python train.py --num_hidden_layers=8 --hidden_size=192 --n_experts=16 --experts_per_token=1 --d_expert=448 --d_shared_expert=0 --hidden_act="squared_relu" --moe_layers=[1, 3, 5, 7] --router_score="sigmoid" --normalize_top_k=false --routed_scale=2.0 --balance_loss=0.00533 --balance_bias=false --init_std_router=0.0263 --lr_router=0.000969 --vocab_size=30161 --norm="layernorm" --norm_eps=1e-06 --tie_word_embeddings=false --optimizer="muon_variant" --learning_rate=0.00225 --beta1=0.93 --max_grad_norm=2.0 --batch_tokens=65536 --max_seq_len=1024 --train_tokens=509300000 --max_steps=7772 --dataset="wikipedia_en"
Below are experts of layer 3 (counted from 0) of a mixture-of-experts language model. Rows are named router (the router's row for the expert), up (a neuron's input weights, with its number), down (a neuron's output weights, with its number) and show model dimensions 0-191. Each number is 128 + 24 x the weight over its row's rms, rounded and kept within 0 to 255.
Before each expert's rows: "gets" lists some tokens that make up at least twice as much of what it gets as of all text. This comes from a sample of Wikipedia text that the model never trained on. Tokens count by the router's weight.

# expert 7
gets: " in", " (", " on", " In", "In", " August"
router [127 173 134 101 160 155  96 162 146 103 189 114  93 149  90 122 115 152 164 146 105 107 140 120 156 120 124 109 145 159 129 120 146 130 134 116 156 117 109 115 107 134 170 134 120 101 110 149 122  96 156 108 160 161 102 112 124 128  86 124 123 143 114 142 130 119 129 120  99 131 101  82 124 122 140 156 126 139 134 125 153 134 111 168 166 141 114 128 157  81  87 176  83  99 144 105 153  96 125 112 113 150 109 154  82 120  83 154 129 118 163 122 128 114 136 181 123 167  87  90  88 142 142 105 121  86 108 101  90  93 146 105 119 148 137 142 105 142 125 153 169 112 126 142 138 154 135 133 122 123  90 152 134 123 137 128 148  86 146 134 143 118  91  86 124 144 122 151 161 145 116 121 107 104 136 133 128 183 130 111 157 143 111 124  92 127  97 142 124 157 192 148]
up29 [141 129 138 160 139 101 142 149 146 119 146 130 141 121 116 107 131 149 162 136 121 122 100 161 137 101 210 131 164 141  86 146 114 119 138 130 118 213 110 128 138 113  68 128 129 111 108 129 140 126 147 149 154 125 108  80 165 107 133 134 124 139 156 125 179 117 126 124  97 111 117  92 163 131 188 110 130 125 138 164 126 126  89 156  89  96 181 118 118  99 107 151 143 136 118 105 111 114 130 116 127 132 133 179  97  85 132 133 149 100 138 143 148  89 104 150 128 164 115 193 140 137 119 114 128  82 143 123 102 131  92 135  97 124 135 109 126 127 111 117 117 109 128  94 128 125 109 119 116 141 189 122 125 113 156 119 135 127 102 109 130  86 164 151 120 120 135 121 121 122 118 121 135 146 109 117 130 155 167 104 119 163 162 142  91 134 170 129  98 128 111  71]
down29 [ 98 115 133 174 102 156 172 127 123  84 110 118 150 124 116 116 150 108 111  74 131 100 113  80 135 154  95 122 117 118 159 127 158 119 140 125  91 144  92 152 108 123 100  96 131 129 142 133 130 124 128 136 127 101 125 139 167  77 123 105 164 107 119 145 138 149 131 111 161 146 117  89 117 132 114 108 121 133 133 125 133 124 116 141  84 142 106 121 117 106 174  74 139 172 184  92 122 118 107 140 128 145 143 153 160 112 130 133 128 142  91 129  84 127 143 108 133 109  91 122 163 105 151 121 150 188 159 152 119 157 119 130 155 139 154 170 148 130  75 165 158 140 158 125 129  93 165 123  98 109 112 162 115 130 106 111 173 125 192 128 112 134 105 123 119 118 121  97 166  97 169 129 127 188 151 124 159 114 134 141 149 131 127  81 130 145 132 101 128 123 132 111]

# expert 1
gets: " of", " to", " for", " with", " that", " from"
router [141 172 124 115 113 127 113 105 152  96 149 132 146 153  89 137  97 139 123 165 113 100 107 132 133  91 121 148 118 172  92 119 119 137 114 147 151 144 125  93 119 156 152 134 117 139  83 145 140 154 133 144 146  99 148 153 122 120  86 123 141 124 118 110 120 134 108 105 151 125 112 116  86 176 127 135 124 105 108 144 124 150 105 135 173 140 152 132 116 138 121 128 126 133  83  89 196  53 123 185  88 177 165 105 112 132 134 121  98 142 162 148  97 139 126 183  96  92  84 112 112 154 130  98 118  86 120 134 116 118 146 148 156 154 125 112 147 140 141 116  90 141 144 103 146 120 115 134 126 149 137  84 134 116 152 114 124 132 132 165 124 149 117  91 165 100 162 191 106 150  94 119 137  96 103 137 149 174 101 119 161 139 102 115 134 151 119 112 129 119 123 134]
up22 [185  90 133  83 131 122 130 129 139 131 144  49 162 113  87 128  89 136 156  92  98 103 128 100 113 133 187 128 141 141 167 159 137 117 150 151 115 140 152  96 107 146 125 149 143 125 118 120  86  98 140 116 121 124 146 138 105 176 128 124 117 118 165 151 129 125 142 127 137 138 182 138 133 128 156 122 155 138  96 137 126  95 135 143 152 139 111 129 155 150 118 143 126  62 124 151 122  88  99 133 164 136 178 128 120  87 116 121 133 111 130 120 140 144 169 106 128 135  98 129 106  93 114 171 116 136 111  84 138 133  95 137 110 108 136  90 117 117 110 136 142 123 105 123  97 133 150 110 186 146 132 152 130 150 149  84 106 139 141 105 128 114 132 151 124 145  95 130 140  91  78 146 147 165 128 103 175 129 128  89 131 104 148  97 156 159 104 152 169 118 142 153]
down22 [ 97 139 129 166 141 104 136  95  99 105 111 171 118 104 153 126 142  82 143 112 119 157 110 136 153 124  72 109 121 142 122 144 118 135 120 116 133 165 138 130 124  54 162 137  89 138 125 143 114 158 128 149 131 152 152 136 126 140  88 153 118 138 120 122 163 110 135 132 139 106 118 166 137  89  98 152 164 145 131 111 118 143 101  54 138 124 162 120 131 134 140  60 126 144 136 102 134 142 111 169 124 140 110 133 132 121 122 141  93 164 126 129 111 132 125 154  92 134 132 134 110 169 118 162 126 170  99  83 154 137 129 165 102  98 145 130 132 154 104 184 106 103 157 179 179 134 111  96 137 135 124 135 130 110  95 122 133 108 139 168 104 125  92 114 126 119  74 113  80 167 144 119 152 127 135 158 141 158 117 122 132 145  71 126 117 113 138 139 153 136 155 129]

# expert 14
gets: "1", "2", "0", "3", "4", "6"
router [150 131 134 113  98 127 194 127 114 120 152  83 125 137 126 110 144 169 197 145 162 120 123 118 117 147 103 125 112 140  95 127 105 127 113 126 178 135 141 128 111 127 139 145 126 131 139 142 128 137 114 182 120 102 134 155 156 139  98 139  92 153 122 117  88 154 101 123 118 101 101  86 128 123 121 165 129  82 121 128 108 121 103 112 160 163 123 115 136 134 126 111 143 137 116  63 169 119 154 106 124 119 122 155 127 180 116  94 139 122 127 121 104 130  94 162 134 126 109 119 119 161 121 112  78 127 124 102 105  99 158  90 183 162 128  84 164 145 117 149  79 144 163 134 124 121 147 140 126 137 128 100  98 102 113  98 129  93 138 142 128 160 131  67 108 129 114 156 163 112 137  89 146 116 137 133 155 173 163 146 155 127 129  92 130 162 131 141 135 124 180 109]
up16 [113 127  91 112 160 124 168 126 131 125 111 150 128 128 113  76 137 145 138  79 123 136 128 105 107 134 125 105 118 129 123 155 118  99 140 133 131 144 181 128 129 123 128 158 133 145 128 107  82 129 147  79 170 106 131 120 115 213 121  45 128 126 129 104 165 146 103 106 122 128 131  95 115 118 161 130 130 173 134 140 138 154 124  96  97 144 125 124 107 131 127 113 142 131 128 130 144 110 110 133 170 163 166 111 102 125 149  94  78 131 110 180 173 157 126 149 154 141 140 124 143 119 130 161 127 154 122 164 128 130 144  72  87 103 115 138 127 115  96 129 171 157 151  81 123  99 127 156 151 123 116  88 146 136 116 127 142 128 127  95 129 159 104 106 148 130 106 125 155 145 152 122 117  87 129 101 113  89 145 122 107 176 137 140  87 128 146 116 118 144 169 169]
down16 [162 149 114 124 142 132  56 121 149 117 109 127 156 130 118 125  92 122 134 159 121 117 129 174 108 123  92 169 128 120 156 145 155 134 184 102 143 128 148  99 178 127 138 139 122 149 155 126 117 169 160 119 110 154 117  87 112 109 123 109 123 188 100 159 104 126 145 143 152 126 132 145 144 128 134 134 128 113 160 149 142 134  77 121 159  93 142 128  79 171 111 117 109 173 127  87 109 135 130 128 144 160 122 168 167 126 123 151 146  75 122 155 129 130 137  84 148  81 117 174 152 128 144 122 119  93 129 139 151 109 107 170 114 129 117  99 143 113 112  95  86 140 155 158 138 115 119  96 153 188 124 139 109 112 173 166  90 139 120 127 150 110 130 133 126 127 127 159 102 146 151 140 137 123  99  83 133 117 112  97 130 111 153 131 152 155 142 121 166 157 113 142]

# expert 8
gets: ":", ".\n\n", "\n\n", "==\n", " |\n\n", " /"
router [167 176 141 130 151 143 139 138 144 113 124 130 145 152 103 122 128 157 137 169 149 131 138 104 147  85 146 126 107 149 141 104 140 130 111 135 147 111 129  95  85 132 149 111 133 139 117 122 142 106 137 145 138 102 143 102 160 148 109 118 114 113 106 119 109 135  85 142 141 110 131 112  68 150 165 158  78 108 109 133 137 132 164 114 190 148 103 130 124  86 151 113  81 139 129  98 138  92 110 130 131 164 148 124  91 111 129  99 118  54 141 160 108 142 135 124 144 158 131 115 132 187 133 112  98  89 145 135 105 148 149  92 103 131 106  89 115 169 123 125 118 135 175  86 108 106 125 109 146 120 142  77 127 120 170 145 136 124 137 124  93 115  79 143 161 126 149 128 116  92 143 111 128 106 120 137 139 201 139 131 148 118 126 161 109 151 147 148 101 152 170 106]
up1 [179 153 115 109  96 156 124  95 107 144 139 148 137 130 132 102 125 113 129 154 129 160  86  78 151 128  91 179 136 177 105 138 138 120 104 143 124  87 130 149 135 142 184 148 145 131 116 146 143 128 117 129 119 132  81 152 117 132 147 122 127 163 109 139 146 105 144 131  77 138 134 130 131 129 172 155 131 139 120  93 136  75 119 100 163 138 146 138 143  82 109 141 160 137 120 132 131 134 132  86 120 124 116 164 132  93 111 120 162 161  99 130 131 157  90 131 129 130 102 148  92 127 124 100 120  92  79 119 123 131 163  95 130 150 104 131 144 127 114 149 132 105 145 132 129 128 101 103 140 137 126 141  97 140 108  97  72 117 127 140 179  80  75 118 148 123 113 103 160 153 125 123 128 127 129 156 145 174 130 164 125 126  99 107 109 177 151 196 108 153  90 154]
down1 [126 116 102 106 159  84 137 145 136 146 142 126 102 142 132 121 158 125 133 107 128 119 143 110 130 136 144 100 121 110 100 135  93 123 108 135 103 123  92 144 120  88 149 115  94 144 124 146 139 105 135 129  77 118 123 137 139 117 123 128 107 125 135 114 106 133 111 140 108 116 118 125  92 122 125 155  81  81  98 161 131 144 147 134  80 104 122 148 130 133 160 121 136 131 141 126 126 152 125 126 186 104 148  91 132 159 124 137  84 117 148  65 161 133 192 111 118 124 188 131 165 142 156 104 116 118 100 131 107 119 127 199 129 125  95 107 110 128 153 103  96 160 127 138 118 119 161 127  92 130 126 108 105 155 109 146 175 162 142 135 108 148 126 102 121 144 124 157 108  60 185 122 189 125  94 102 117 108 151 156 107 129 144 130 153 118 142 123 177 127 187 118]

# expert 0
gets: " was", " is", "–", " as", " were", " also"
router [132 139 116  98 132 108  93 122 127  59 141 112 132 150 123 103 142 120 142 129 105 121 109 142 133 123  72 100 157 173 106 109 129 116 144 143 163 134  90 104 111 124 121 143 117 171 129 129 212 108 150 152 103 109  87 178 173 135 109 148 119 116 143 155 109 121 105 127 123 116  93 102 100 177 156 162 148 143 145 105  99 104 142 122 119 142  97 142 129 106 100 110 138 145  86 101 149  60 164 148 131 178 109 121 166 120 124 117 146 134 146 143 136 148 120 151 139 162 101 162 104 147 112 112 128 111 122 108 105 130 143  79 112 130 131 151 121 144 137 133 129 112 163 124 138 125 119 154 146 138 142 150 117 149 134  52 144 123 132 164 137 121  94 130 128 171 121 150  99 116 108 119 136 119 137 113 151 179 103  93 144 118 118 138 114 141  86 143 137 105 175 150]
up8 [146 125 142 111 138 132 111 136 160 132 182 158 161 124 148 132 108 134 140 113 131 161 101 105 117 115 128 124 143 127 139 138 137 115 127  85 131  93 113 137 133 108  83 141 127 115 104 147 106 124 112 145 141 144 169 115  89 122 151 125 154 144 111 110 143 105 131 152 122  89 119  81 111 152  91 128 158 107 165 123 153 128 117 130  67 112 166 120  97 133  96 121 163 127 123 114 126 108 118 132 155 115 152 118 110 147 106  70 156 127 139 138 150 129 127 107 144 119 127 104 154 125 127  75  94 118 126 128 127  87 115 117 160 162 160 139 160  91 108 145 135 131 162  83 131 168 143 146 140  87 103 116 100 170 153 109 118 166 120 123 137  93 109 178 130  76  90 143 151 110 131 124 179 193 122 145 160 144 147 127 160 185 150 160 104 115 115  75 154 115 105 136]
down8 [ 92 147 139  84 108 102 145 129 118 128 131 105 115 100 146 147  97 107 101 103 134 135  93 111  71 148 130 138  96 113  76 131 151 126 139 123 182 122 176 131 183 158 143 168 170  92 126 163 145 139  89 133 126 122 125 105 146 147 126 182 129 135 129 118  87 127 115 115 124 196 144 133 139 129 133 163 140 127 109 127  90 114 134 133 137 143 127  92 136 135 112 160 150 131 120 171 108 168 130 133 151  91 120 129  81 167 143 131 129 129 132 126 144 140  91 148 133 123  91 118 129 109 145 112 110  94 178 170 148 103 130  99  84 127 138 105 141 159 182 151 154 164 138 114 110 101  94 128  70 122 172 168 154 150 129 123 141 159 113 108 141 118 117 116 116 127 135 124 145 124 129 129 140  99 107 164 116 119 135 141 128 146  94 102 131 142  96 150 130 101 109  84]